Experts of a small language model.
Size: 10 layers, width 160, vocabulary 8192, 30.3M parameters.
Experts: 64 squared ReLU neurons an expert, 6 picks a token, a sigmoid router, a shared expert of 64 neurons.
Below are experts of layer 6 (counted from 0) of a mixture-of-experts language model. Rows are named router (the router's row for the expert), up (a neuron's input weights, with its number) and show model dimensions 0-159. Each number is 128 + 24 x the weight over its row's rms, rounded and kept within 0 to 255.
Before each expert's rows: "comes after" lists some tokens at least twice as common just before its tokens as in all text. This comes from a sample of Wikipedia text that the model never trained on. Tokens count by the router's weight.

# expert 55
comes after: "=", ")", " information", " Website", " =", "_"
router [107 137 115 152  96  94 106 132 135 137 146  98 193 147 146 141 155 150 108 150  82  96 131  81 120 133 165 135 131 124 132 161 118 115 107 100 129 136 115 143 145 138 113 124 118 149 178 109  79  92 180 121 114 163 117 134 161 153 131 111 153  96 142 142 165 114 136 135 135 148 166 148 154 125 126 138 112 169 111 138  95 130 121 147 154 110 163 145 127 102 137 120 151 112 106 129 115 113 144  87  87 127 110 148 139 143 102 157 123  93 149  84  55 153 135 106 138  80 149 145  90  91 133 116 108 132 169 160 141 142 126 165 104  99 123 153 104 118 148 124 112 125 105 138 147 103 152 143 121  97 154 135 127 126  93 143 126 152  84 160]
up0 [128 167 126 155  90 136  85 179 158 114 125  87 163 177  88 145 104 151  95 175  93 106 137 120 105 141 142 120 134 102  99 120  99 149 110 122 126 116 136 143 130 117 131 124  99 145 157 116 148 104 154 110 113 171 139 160 136 118  99 103 110 137 126 110 115 113 121 106 111 135 107 141 118 117 166 140  91 134 137 148 181 148 118 134 132 133 108 110 190 113 159 140 147 128 140 144 104 133 102 111 105 134 117 101  94  72 143 149 178 162 124 115 129 141 130 139 148 130 162 127 134 114 125  75 137 153  87 146 167 121  97 150 183 125 130  94 107 144  99 126 138 125 104 128 158  85 141 123 156 128 147  91 108 122  79 141 152 109 141 150]
up1 [ 98 142 105 131  99 135 130 140 167 123 141  97 127 130 142 119 118 169 141 167 127 116 105 140 106 141 122 161 111  87 120 157 131  96 132 115 154 139  84 109 142 120  87 117 116 172 128 107 134  95 105 108 151 121  98 151 137 105 116 114 140 107 137  89 136 145 116 125 138  88 118 126  98 117  75 133  84 119 129 174 149 139 143 136 170 112 154 140 136 133 153 139 120 150 143 170 119 154 136  97 119 142 134  68 116 138 147 159 139 124 136 158 111  99 117 182 155 103  88  99 132 136 127 118  90 155 125 118 180 150 119 132  99 134 115 151  76 122 158 134 149 126 147  96 148 161 127 182 176 103 122 131 102  70 165 106 145 153 143 149]
up2 [155 169 106 150 148 128  84 132 127 128 112 128 145 134 142 127 139 123 118 122 146 102 144 117 103 198 164 154 130 124 120 121 145  94 111  91 126 122 135 107 160 139 112 115 111 163 123  89 116 136 145 144 141 138 149 117 130 140 126 106 136 177 129 154  76 157 134 107 133 111 126  97 121 113 170 130 132 155 158 134 168 105 119 104 109  84 137 156 141 147 153 150 157 111 165 111 123 112 110 117 125 158  91 134 127 135  78 215 112 143 129 137 127 150 177 137 135 144 117 135 165 122 122 131 118 109 111 116 129 164 140 162  54  83 139  61 148  98 122 114 147  93  92 145 127 127 136 106  90 154 109 120 143 108 147 123 118 121 114 120]
up3 [146 152 157 116 116 137  96 121 173  86 110 142 149 125 106 122 153  99 157 148  72 159 111 143 127 121 156 147 108 120 197 134 110 104 124 108 135 122 148 129 159 117 130 104 124 137 135 119 127 132 125 151 117 143 108 149 139 117 114  91 124 139 141  98 146 116 150 166 160  59  99 135  92 119 150 117 159 167  98 104 124 122  93 158 160  95  90 135 109 123 133 131 171 131 146 180 118 154 111  90 141 131 114 137 117 123 164 131 154 147 117 107 134 143 135 151 148 115 136 130  96 146 161  93  80 120 179 106 185 127 121 169 133 117 120 126 117 113  98 149 165 101 146 116  73 125 141 154 119  97  94 134 153 103  94 130 110 122 124 117]
up4 [142 161 130 146 108  97 134 126 109 131  82 109 142 131 118 145 100 155 119 146 138 104 116  88 116 122 151  76 149 139 158 132 147 120 105 113 122 139  98 156 130 103 150 129  55 134 144 140 129  97 102 105  92 136 126 149 169 126 102 123 103 139  65 103 121  93 111 157 127 107 121 100 113  98 164 142 113 166 115 154 130 139 100  78  89 139 131  97 103 123 114 139 114  95 123 104 119 165 137 130  94 158 116 141 174 122 121 117 182 147 106  93 128 149 107 142 142 106 130 131 128 127 168 132 142  97 152 152 147 158 142 132 191 133 137 164 107 117 141 137 121 112 109 111 132 126 162 123 133 150 167 150 108 141 105 182 185 152 140 132]
up5 [144  82 135 125 153 161 124 114 154 129 146 117 128 106 123 105 103 134 106 150 108 124 156 114 138 102 148 116 134 110  95 157 115 174 144  78 152  99 107 128  92 145 140 166 119 165  87 178 121  97 128 168  95 172  71 123 112  90 122 119 125 113  84 114 125 111 172 116 170 115 134 141 148 127 151  96 130 156 150 158 118 157 145 126 147 160  88 138 109 120 113 165 148 108 120 131 134 121 120 148 139 115 149 152 130 156 142  96 104 125 156 119 146 105 133 107 164 140  79 128 109 131 162  76 146 116 167  72 117 128 112 122 120 104 138 132 172 122 143  86 116 140 151 182 145 167 122 113 122 134 103 150 119 105 158 142 140 119 137 116]
up6 [143  95 134 125  94 135 103 158 168 173 122 123  98 154 118 159 137 175 137  89 115 115 112 119 160 127 120 165 166 106 127 132 153 116 111 164 128 142 152 157 154 108 129  97 107 113 116 121 123 116 132 157 118 112  92 147 124 158 129 149  99 122  91 137 139  91 117 149 126 130  92 158 151 148 126  98 124 108 103 147 108 137 123 167 147 114 103 148 122  97 134 113 139 139 117 154  90 107  98 138 124  57  71 185 120 149 138 128 134 107 150 159 130 171 135 118  97 108 149 165 158 103 115 127 162 138 144  99 115 163 133 121 103 128 132 142 145 140 116 103 127 107 166 153 115 115  76 153 136 132 114 100 151 105 114 176 134  75  86 152]
up7 [121 198 157 143 157 160  74 128 114 102 136 145 132 123 113 155 107 152  84 120 133 138 115 134 121 139 114 126 147 129 124 143 141 132 125 149  98 105 128 108 173 121 101 183 130 174 106 115 125 159 114 132 164 127  98  92 160  96 114  88 131 112 119  95 116 110 152  96 142 142 131 137 142 137 160 117 143 226 120 108 139 126 112  91 137 126 153 150 142 128 108 132 120 149 168  93 111 147 103 136 119 153  97 147 124  93 156  97 131 136 131 135 169 115 105 122 152 109 138 125 153 156 119 117 126 106 151 112 105  94 134 127 149 157 138  93 131  93 132 145 125 120 128  93 112 173 115 120 122 175 124 161  93  68 129 135 163 129 115 113]
up8 [122 116 119 157  98 135 131 148 123 142  94  99 104 148 147 116 135 140 133 116 147 138 123 130 149 112 132 142 106 129  96  60 128 124 108 108 115 165 155 115 149 115 174 145 111 129 138 164 116 109 165 111 127 129 161 155 125 120 116  74 120 136 134 112  93  77 108 151 142  92 149 187 127 112 137 107  70 132  99 164 143 110 113 142 172 132 151 118 161 100 136 105 137 139 159 144 155 126 106  99 124 117 144 193 156 135 127 104 165 106 130 105 132 150 151 134 123 133  87 160  87  84 135 171 130 117 104 171 136 104 141 108 155 141  84 125 138 140  92 124 123 102  93 163 136 118 104  99 149 141 147 126 151 169 121 147 102  87 129 118]
up9 [110 147 119 130 110 108 118 145 166 129 137 114  67 115 112 124 103 134 134 111 112 124  86 140 110 105 127 149 101 122 110 133 138 126 105  99 103 118 107 120 145  86 121 179 130 174 139  82 129 108 145 154 137 148 136 157 124 114 123 116 131 182 141 133 107  98 131 135 151 136 123 156  73 117 109 143 151 117 114 171  79  97  95 155 117 170 108 141 177  85 114 167  97 126 146 180 118  96 126 146 148 125 126 121 158 151 152 129 126 122 170 142 115 102  84 156 148 148 121 156 176  82 145 130 137 136 141 131 115 118 127 108 100 105  78 111 107 102  98 184 126  88 153 121 165 138 141 151 117 132 135 157 103 143 102 128 144 127 114 138]
up10 [124 127 154 168 172 139 126 130 148 140 148 107 136 149 154 102 162 123 110 127 140 158 123 100 104 133 125 126 139 117  91 138  90  84 147 144 120  73 109 112 109 111 135 118  67 105 103 138 127 163 139 121 123 129 188  94 121 136 107 102 129 137 109 116 172 136 166 152 132 120  84 139 161 136 140 129 147 132 116 185 150 128 124 113  96 154 129 136 156 138 160 145 127 175 126 138 118 124 113 102  71 155 131 107 109  99  91 166 105 165 143 169 157 137 143 142 132 140 164 162 106 111 102 138 171 133 134 122 124 102 107 144 109  81 107 110 108  97 138 135 121 118 104 152 106 147 115  74 111 100 136 118 154 127  82 108 175 109 119 133]
up11 [124 136 129 155 110 155 131  93 120 158 120 123 134 109 134 120  61 127 129 114 163 114 129 138 108 159 168 110 112 123 165 154 159 117 104 109 121 127 122 145 103 133 156 131 107 192  85  77 116 105 137 112 137 113 125  93  97 155 120 105 199 160 132 156 147 120 127 113  94 117 117 176 159 108 146 111 112 136 117  79 149 150 145 157 127 145 136 128 136  91 128 150 150 152 138 148  69 121 125 129 121 145 134 112 159 113 165 126 114 121 145 154 141 148 114 119 152  94 136  93 119 120 123  97 109 113 144  79 130 155 124 112  99  66 107 155 115  94 161 140 150 125 124 174 156 124 143 135 173 104 130 168 149 125 109 142 107  97 119 143]
up12 [144 121 189 130 114 152 139  84 105 108 101 142 133 134 125 132 143 107  95 162 121 137 139 167 154 112 158  95 127  91 167 125  79 100 151 161 118 101 131 114 133 179 159 142 128 119 106 106 127 147 140 145 152 148 123 148 112 129 128 136 110 103 138 118 118 139  87 114 106 124  83  90 107  81 134 169 139 114  94 156 118 118 150  99 100  90 141 170 108 103 123 102 141  75 126 115 164 148 114 136 142 109 125 109 128 127 121 175 121 107 159 113  83 125 119 121 138 156 159 101 140  97 158 115 129 135 117 148 147 168 126 169 129 145 134 181 123 114 124 104 142 129 109 132 167  94 131 172  98 148 184 148 157 109 122 123 151 127 153 157]

# expert 37
comes after: " |", "\n", "=", ";", " on", " an"
router [101  91 171 171  96 105 116  91 124 130 161 122 168 127 121 154 123 156 103 139 124  65 190 109 110 139 159 107 158 128 122 156 100 149 138  89 138 116 138 161 151 121 113 136 111 136 138 148 116 129 125  96 124 139 117 116 147 166 149 138 129 131 113 137 150 141 131 141 186  89  97 111 165 141 118 110 118 125 136 124 117 147  95 125 126  76 119  88 138 134  83 104 134 100 118 148 138  84 149 146 163 139 119 149 138 128 116  97 111  84 171  99 119 129 123 111 145 150 121 169 110  88 168 143 148 142 161 144 115 121  85 122  86 139 139 117 124 132 105 131 140 126 112  86 163 113 147 118 132 143 162 110 147  99 119 151  86 134 136 187]
up1 [127 106 158 125  78 133  90 122  97 146  81 121 157  79 139  85 136  85 114 105 150  92 142 114 139 127 170 141 135  97 123 143  92  87 168 114 142 116 124 123 119 155 130 103 111 118 107  81 161 138 139  98 103 120  94 134 142 175 160 105 146 155 105  81 101 154 151 129 171 127 117 128 117 138 115 125 162 148 169 132 126 125 116 122 119 168 101 153 139  94 118 122 156  81 164 164 128 163 142 131 136 127 132 157 115 142 154 104 128 137 158 155 149 122 143 120 170 170  97 127 118 124 123 130 112 114 157 145 151 159  74 146 160  88 133 140 135 167 129 139 161 120  75 112 119 100 126 148 126 141 107 161 153 122 137 133  99 126 136 127]
up2 [ 87 134 104 118 116 153 148 185 111 116  89  96 115 140 146 112 146 108 108 147 102 106 145 150 123 153 140 115 139 165 186 169 117  99 108 111 104 138 138 131 108 103 136 128 109 112 118 130 136 123 105 124 107  97  72 119 120 131 159 141 112 159 130 103 157 153 163 143 112 112  88 111 132 138 158 114 138  99 141 106 132 135 138 129 149 125 150 115 113 142 172 106 171 117 129 149 114 106 102 143 158 102  87  70 137  96 103 158  83 133 150 152 131 159 139  96 141 130 115 128 148 114 149 143 108 109 107 134 156 128 122 111  79 129 154  96 167 122 120 112 135 121 148 105 152 122 128 129 155 163 175 203 163  77 126 120  96 162 120 142]
up3 [ 89 113 141  88 136 120 116  76 139 155 135 147 129 117 147 170 126 124 163  84 156 121 108 114 141 170 115  80 126 112 130 126 145  53 158  80 153 117 104 130 130 135  64 131 129 126 160 120 128 140 162 122 130 150 108 149 123 111 135 169 141 175 143 117  89 132 136 128 121 122 147 160 158 139 151  68 102 147 164 162 129 136 139 104  94  88 124 146 134  96 112 103 113 120 149 129 125  80 155 117 161 145 119 148 114 137 126 154 140 145 104 143 126 114 190 125 127 146 128 145 109 114  92 138 137  90 104 146 101 116 132 116  99 119 131 107 116 148 133 117 157 165 108 103 160 123 113  98 113 142 184 160 103 160 113 146 139 134 140 124]
up4 [109 132 119 149  98 116 131 145 134 137 137 133 110 172 142 146 121 145 174 117 147 117 120 125 134 109 135 124 143  98 119 163 111 124 122 112 130 103 103 110 100 135 127 109 155 143 111 178 169 141 132 153 127 151 130 146  92 132 140 138 124  92 156 132 127  64 130 135 104 108 120 119 145 128 105  93 152 116 161 165 101 168 152 151 111 136 172 137  97 136 147 117 117 107 109 102 102 160 131 132 141 142 159 107 130 171 102 121 134 156 137 112 121 113 124 159 218 139 110 127 121 124 144 162 151 136  91 131  98 122 144 151  89  99 151 106 182 145 148  91  87 146 124 148 130 106 151  98 145  89 119 109 146  86  79  93 172 105  94 157]
up5 [ 83 102 105  90 128 135 117 157 110 111 125 128 104 158 154 140  88 118 121 147  93  99 153 105 114 120  93 132 155 125  97 135 133 166 141 130 142  70 129 161 145 155  91 119 109 170 171 132 108 111  87  71 153 115 106 107  98 130  90 160 123 149 171 149 134 145 132 129 166 135 121 125 113 146  97 131 135 158 129  74 126 134 115 121 111 131 100 158 124 142 111 106 158 138 144 126 120 128 164 116 176  95 127 143 137 152 164 158 125 103 137 103 131 150 120  82 132 121 114 144 139 122 159  82 153 124 135  92 122 117 109 133 151 136 100  77 122 140 120 125 141 152 157 128 142 165 175 130 120 157 151 140 170 140 142 140  81 131  92 171]
up6 [ 95 113 161 114 139 127 106 107 115 113 161 111 148 137 137 135 144 151 142 147  99 101 101 142 162 147 137 112 105 112 166 136 119 120 159 106 157 137 138 124 138  98  88 134 142 174 105 109 131 123 134 147 139 157 168  99 131 110 160 184 124 125 122 115 106 106 145 117 130 115 166 155 111 136  88 157 126 153 164 117 119  97 108 110 132 150 150 131 115 129 114 103 112 146 127 170 147 129 110 160 133 154  96 130 128  93 158 132 121 111  65 126 170 149 132 153 122 106 126 116  84 179 110 157 134  91 178 122 139  95  84 112 110 153 161  79 129 152 105 114 115 129 152 156 136 133 131 114  65 136 130 137 145 157  62 143  99 116  94 149]
up7 [135 133 144 141 128 182 151 118  52 131 128 146 109 101 126 131 118 139 111 104 144 139  86 118 150 108 101  79 143 139 121 152 144 113 169 127 120 162 136 139 120 111  94  96 116 143 138 143 150 136 152 139 128 128 132 152 140  99  88 141 131 129 174 126 153 121 156 164 116 137 119 152 109  91 154 105  92 144 124 151 127 195 102 113 134 116 137 138 131 105  83 157 124 100 104 132 130 170 148 139 112 173  91 121 146 125 123 119 155 112 109 101  83 127 106 134 122 121 122 153 120 101 127 150 166 158 163 111 157 120 115 125 123 135 148 140  83 119 111 114 149 134 141 136 120 132 118 177  96 162 108  45 122  87 139 176 115 108  98 135]
up8 [ 82 171 165 121 118 104 122 105 146 126 128  86 126  97 136 127 131 177 131 178  98 122 145 165 104 148 167  91 151  85 144 147 110  94 152 115 105  96  87 152  89 127 112 116 104 154 169 113 113 120 100  78 150 157  96 139 115 172  98 122 132 165 128 152 152 160 142 127 126 112 136 108 141 131 108 121  53 141 113 118 152  91 113 115 113 136 133 138 155 140 160 122 137 126 151 127 142 157 165 126 129 152  95  99  91 153 131 111  99 140 123 106 146 137 158 115 153 124 109 129 132 128 159  96 133 139 128 140 142 129 155 117 153 119 120 130  97 136 122  84  85 135 155 118 184 148 120 160  98 120 163 139 125  99 112 132 102 135  92 134]
up9 [114 109 114 147 138 150 128 103 165 128 116 103 139 101 162 107 156 108 105 133 133 148 111 112  99 158 129 128 131  90 126 164 122 129  74  98 146 120 121 146 135 118 137  87 154 105 109 148  89 180 126  87 121 138 152 133 120 150  87 167  89 140 132 109 143 112 137  96 157 116  94 171 102 113 119 149 103 100 142 160 139 113 126 135 119  69 122 131 127 124 137 143 157 118  90 144 140 139 156 162 119 127 112  99 151 136 155 116  81 109 133 122 114 130 140 152 148 154 133  82 168 125 106 123 127 116  86 155 121 169 101 139 186 139 124 155 110 130 147 122 124 168 177 146 127 131  85 154 152 130 192  88 104  86 134 120 131 125 149 148]
up10 [129 137 149 138 131 128 152 137  96 167 116 134 111 127  93 131 156 127 148 143 147  77 112 108 148 113 131 116 142 144 160 130 140 104 148  91 156 133  88 112 113 111  80 132 111  94 125 133 118 149 107 122 148 172  81 131 166 133 141 101 138 157  67 107 114 172  82 107 145  71 124 161 121 158 129 119 125 121 179 132 100 130 132 109 134  98  74 131 121 104 128 136 136  72 124 127 164 170 103 144 144 117 126 166 172 155 148 178 153  97 131 122 115 129 132 146 129 138 138 101 162 115 109 165 177 131  94 141 129 124 108 100 104 123 113 104 137 103 101 117 128 182 148 141 121 124 171 154 133 158 128 133 135 145 101 121 128 136 119 163]
up11 [110 151 147 151 133 134 103 156 153 145 152 136 140 108 155 151 103 121  99 119 107 122 129 130 104 115 105 124 179  53 125 154 120 137 144  69 160  99  96 143 123 158 129 113 157  91 141 138 135 132 146 128 157 121 124 143 159 114 133  82 116 157 107 130 151 138 114 168 143 140 124 109 113  69 140 119 154 122 132 185 164 141 103 122 130  88  46 101 141 121 124 159 111 136 163 124 140  96 188 125 121 136 105 140 148 115  73 127 124 131 126 115 151 152 134 133 135 131 128 154  89 152  91 175 133 115 152 119 123  94 121 132  91 139 134 139 109 134 135 127 135 118 109 142 152 137 152 181 123 148 148  92 115 132  99  95 165 125 125 135]
up12 [148 163 126 130  87  88 123 131  99  96 138 107 147 172 113 184 137 141 149 131 135 150 167 119  89 122 128 164 156  75 134 136 137 139 121  66 149 117  72 115 136 104 145 109 121 145  74 167 153 151 171 157 110 117 179 119 118 109 122  88 137 127  83 134 129 123 123 125 137 104  74 136 129 149 115 123 121 111 137 139 115 138  98 155 163  78 132 124 163 170 127  95 175 134 151 147  99 116 118 141 128 114 116 133 104 165 134 144 131 133 143 119 149 164 115 138 111 107 134 115  96 107 119 109 131 139 134 165 109 182 126 111 135 167 119 123 160 139 105 105 120 113 154 150  93 104 113 140 158  87 157 115 140 134 138 101 136 114 130 104]
up13 [ 75 129 138 114 102  98  97 149 183 128 128 120 158 118 108 150 118 101 122 183 152 158 147 155 115 148 104  99 171  94 127 148 100 105 144 117  85 123 120 129 134 141 115 105 136 100 115 126 115 152 117 163 136 113 123  93 127 107 125 160 128 170 116  85 145 124 145 116 123 123 117 151 106 145 117 160 124 123 160 102 177 133 175 127 166 105 103  94 144  91 127 117 154 114 147 140  95 123 130 114 164 150 133 136 126 113 141 148 144 110 145 133 108  64 142 128 114  95 149 136  89 165 112 119 143 148  80 156 139  96  84  98 131 115 158 132  84 137 140 106 143 136 155  91  92 167 101 147 140 148 170 128 100 129 135 154 107 159 123 156]

# expert 38
comes after: " |", "|", ";", "–", "'", " ."
router [133 136 124 146 109 122 119 111 122 118 145 101 154 127 101 130 148 156 126 154 108  76 185 108 136 142 112 109 137 131 151 152 109 111 166  98 120 129 148 108 155 119 114 141 129 135 179 131 105 144 105 108 109 140 124 111 140 147 109 111 125 102 123  96 157 145 136 173 145 122 147 132 119 176 127 133 122 123 122 182 188 147 106 127 134  97 153 151  91 110  99  89 119 114 123 142 105  60 130 115 132 164 117 168  67 154 105 129  73 135 137 127 113 108 135 148 109 147 114  96 140 107 139 134 138 132  96 163 123 128  82 133  93 151 104  97 117 141 114 127 114 124 121 112 178 116 146 115 127 163 177  99 130 136 136 143 124 211 122 138]
up0 [116 134 154 132 125 123 117 134 132 100 139 155 101 112 121  94 148 173 151 151 130 115 142 137 115 127 158  96 171 128 131 116 130 120 153 103 147 168  86 149 152 127 107  81 112 124 116 116 153 160 123 103 148 125 151 117 112 135 122 159 144 124 216  68 142 113  92 131 163 108 158 154 106 120 168 107 133 103 162 106  88 125  89 119 118 108 163 146 130 138 136 148 143  92 156 106 119 121 105  79 108 142 123 114 161 129 153 126 111 161  97 109 152  80 141 111 105 177 149 149 171 146 134 123 147 138 125 145 131 144  85 124  94 118 153 139 105 145 114 149 114  87 109 127 113 116 151 153 102 152 143 113 144 140 124 145 166 128  68 135]
up1 [124 138 124 104 122 110 145 151 126 111 160 102 101 130 124 157 167 172 148 141  92 119 103 130 107 114  97 156 137 134 121 156 105 165 175 138  82 150 137 137 126 130 120 154  97 150 104 127 124 123 151 127 119 166 157 118 130 128 104 116 156 158 123 140 134 106 124 104 141 104 119 123 143 140 132 142 103 137 159  93 152 115 180 135  92  85 126 148 127 141 127 148  85  95 103 105 125 100 110 156 137 157  75 150 158 114 163  96 114 138 113 177 124 135 101  97 138 123 125 149 146 142  97 119 174 105  79 172 129 132 122 110 153 120 105  79 112 140 146  87 155 156 141 106 113 124  84 154 162 130 120 139 105 104 127 152 165 139  56 147]
up2 [158 129  88 124 125 112 159 128 113 120  69 117 111 115 139 116 144 148  89 148 122 113 134 134 147 113 132 142  97 154 137 105 125 100 145 116 141 151 176 131 121 115 108 138 131 133 128  70 139 138 127 139 144 106 135 134 110 125  96 135 122 132 138 102 128 125  99 122 171 177 152 155 132 156 154 101 161 148 153 121 111 113 151  93 129 103 141 127 103 117 111 135 100 131 108 146 140 115 125 102 142 154 114 144 129 181 162 166 129 149 104 144 147  58 183 120 133 189 114 111 117 176 134 139 129 124  87 147 141 121 102 107 114 112 106 110 125  91 136 142 115 117  93 160 156 114  86 132  88 118 144 135 144 197 109  89 116 141 138 195]
up3 [141 128 120 146 107 147 138 140 160 120 146 131 123 134 135 130 104  99  98 114 107 124 131 112  99 100 118 142 121 144  96 125  78 104 129  92 129 153 120  95 153 148 126 143  96 139 173 101 127 114 139 173 125 129 152 168 153 146 108 132 138  93 115  94 157 125 101 150 102  86 139 140 130 142 119 142 130 140 113 112 129  99 118 121 128 123 150 131 166 102 110 142 139 118 135 148 110  66 152  60 116 155 174 115 108 116 130 117 131 128 138 118 149 105 174 135 131 120 157 159 143 140 143 115 131 172 158 113 113 144 131 143  67 126 127 159 161 164 169 167 143 100 149 103  76  98 113 116  56 171 119 140 107 133 140 177 162 102 113 112]
up4 [ 91 102 116 152  94 152 154 109 126 115 149 177 108 147 122 121 152 154 116 149 110 158 167 141 139 147 169 132 155 126 147  89  65 126 161 174 122 156 118 168 100 133 140 149 128 155 178 129 145 110 140 125 105 110 119 115 109 144 112 155 115 119 133  61 135 154 127 148 158 105 101 136 160 104 108 109 131 137 138  95 100 131 104 169 145 141 100 114 116 133 120 141 124 177 128 121 122 113 106  95 168 125 155  97 118 145 104 119 104 103 110 115 166 129 113 151 150 147  86  83 107 161 122 115 111  98 118 129 118  97  59 152  83 135 137 121 157 131 126 190 152 150 106 110 125 136 153 132 143 122 148 158 124 119 107 135 128 116 112 142]
up5 [ 89 108  73 138 104 122 119 110 146  97 143 107 147 120 127 129 102 144 154 126 169 142 141 124 156 128 129 128  81 123 128 191 137 105 150  91 128  95 153 137 112 105 108 127 137 151 156 126 102  96 102 132 127  96 138 144 117 171 146 134 143  97 128 119 110 115 151 159 175 136 118 131 153 139 127 117 115  93  97 139 123 106  92 156 124 111 143 111  89 140 103 104 120  84 162 124 125 122 115 167 139 181 150 136 168 139 145 141 141 160 129  86  84 138 163 140 111 131 123 105 165  79 136 132 148 101 152 120 138 137 123 136 121 154 142 148 110 195 132 115  83 115 153  65 148  84 141 153 118 125 148 181 104 148 156 135 127 125 138 130]
up6 [121 143  87 144 148 129  91 131 122 103 114 108 131 125 153 149 128 153 116 130 144 115  89 131 100 151  96  97 166 134 114 123 112 107 117 135 133 106 146 105 141 159 119 142 156 157  95 160 121 130  98 124 132  77 141  96 138 112 132  91  97 152 136 136 160 101 140 142 159 113 156 164 110 121 119 141 166 119 133 130 132 193 162 112  87 116 140 102 105 156 131 150 111 157 158 131 153 173 150 146 147 150 134 134  93 123  81 134 116 131 140 124 114 143  90 146 127 157 120 101 123 124 126 136 130 122 150 117 168 126 115 124 119 116  78 160 104 133  77  87 131 111 162 120 115 145 111 161  72 126 116 113 126  75 154 136 169  91 108 204]
up7 [118 107 127 165 115 114 144 150 193 116 146 152 170 168 186 145  78 136 109  86  91 112 153  81  95 157 110 131 142 131 104 109 131 135  95  88 110 153 149 129  98 158 127 129 136 108 144 102  90 149 114  86 108 139  96 118 123 133 126 118 113 165 129 120 118  97 113 146 175  95 106 140 133 197 138 119 145 158 145 116 141 124 123 116 118 132 155 115 164 156 139 142 116 109 122  95 138 123 121 156  86 110 162 138 132 152 109 120 126 186 147 143  98 111 134 132 132 128 125 106 151 118  88 101 167 140  95 159 117 128 149 135 106  90 144  80 101 110 133 152 104 126 133 119 108 134 137 145 128 142 159 111 172 124  83 149 138 117 125 139]
up8 [179 113 138 112 116 108 114 107 142 134 139 103 157 121 140 139 148 146 132 130 109 117 119  86 146  92  91 143 146 163 193 114  92  99 175 111 120 127 113 163 166 153  81 131 133 129 103 116 132 120 110  83 123 113 118 103 139 113 137 117 158 159 133  74 144 158 157  94 106 112  91 130 104 170 140  97 114 115 176  81 115 144 128 141 118 139 136  81 128 105 129 106 133 117 157 138 172 117 101 147 133 120 124 127 117 115 157 110 117 159 154 119 138  84 148 142 109 165 114 141 152 156  95 123 111 143 105 116 155 147  98 122 102 118 122 164  97 114 125 142 147 172 181 173 146 103 135 105  97 140 117 162 138 135 154 130 139 156  94 139]
up9 [127 134  92 139  91 109 149 129 162 107  82 123 113 128 122 133  72 155 104 175 159 112 150 109  95 162 124 140 126 120 134 132 140 100 150 146  84 117 106 140  88 114 174 135 134 123 148  98 176 135  89 134  83 176 140 136 141 134 109 102 127 128 127 177 158 143 134 141 110  98 124 114 164 111  95  56 113  91 132 106 113 148 123 149 117 115 142 137  91 136 163 137 145 128 126 114 157  91 100 144 163 129 101 125 135 125 135 166 138 145 123 104 136 117 147 138 104 167 143  99  98 107 179 131 128 157 122 148  91 147 116 122 118 120 104 152 135 150 105  78 122 155 147 154 127 119 120 116 160 114 156 135 168 130 121 128 166 132 110 178]
up10 [118 168 126 158 121 104 112 114 154 153 121 121  95 150  99 126  87 144 125  67  84 135 136 102 138 122 136 133 157 126  95 116 137 101 136 151 107  68 138 137 122  86 145  93 143 157 147 122 167 118 105 135 129 126 137 130 127 100 129 171 141 116  97  86 103 130  74 103 170 141  77 163 110 156 177 105 113 205 130 172 145 111 100 133 101 142 132 140 110 173 122 144 126 163 115 128 142 105 117 110 156 131 137 151 155 140 121 128 142 113 115 140 135 126 146 149 139 166 151 101 131 105 134 136 139 163 116 160 112 131  95 120 119 114 124 138 170 102 129 106 128 128  99 114 163 108 167  90 101 115 130 111 173 112 124 127 140 154 116 165]
up11 [154 148 143  76 100 100 116 117 108 119  87 122 113  92 142 129  86 113 122 159 120  95 129 145 109 135 161 104 139 159 128 148 151 119 132 116 125  86 147 138 116 119  86  94 129  98  91 155 178 122 146 145 158 121 112 137 122 157 153 138 182 132 118 156 143 124 128 135 170  71 105 117  82 141 160 119 123 179 140 112 120 154 127 122 141 112 120  80  85 146 115 118  84 118 127 130 152 117  99 125 125 139 146 128 131 143 126 167  75 126 147 135 108 112  87 141 157 121  95  80 122  94 153 114 119  74 127 168 166 137 117 117 112 128 154 131 141 128 160 147 124 115 126 146 165 134 101 170 151 123 126 149 167 134 139 152 162 158 141 152]
up12 [159  88 115  94  68 130 112  99 151 172  77 155 184 141 138 119 119 145 180 126 113 101 105 115 115  99 117 118 147  80 113 120 146 117 158 104 130 127 109 133 140 145 114 118 157 105 121 138 119 146 165 137 104 107 134 117 161 109 131 137  83 136 130 165 137 128 148 140 135 128 100 154 154 107 159 137  92  98 120 119 119 127 162 115 103 108 121  94 133 129 160 121 121 154 126 138 111 158 146 148 129 144 108 141  86  86 134 173 121 188 148 131 141  74 157  89 113 156 141 123 148 126 135 121  79 177  74 168 114 150 112 144 126 106 155 124 134 136 137 178 130 102 133  87 152 114 125 117 143 158 137 139 146 100 127 112 130 131 100 129]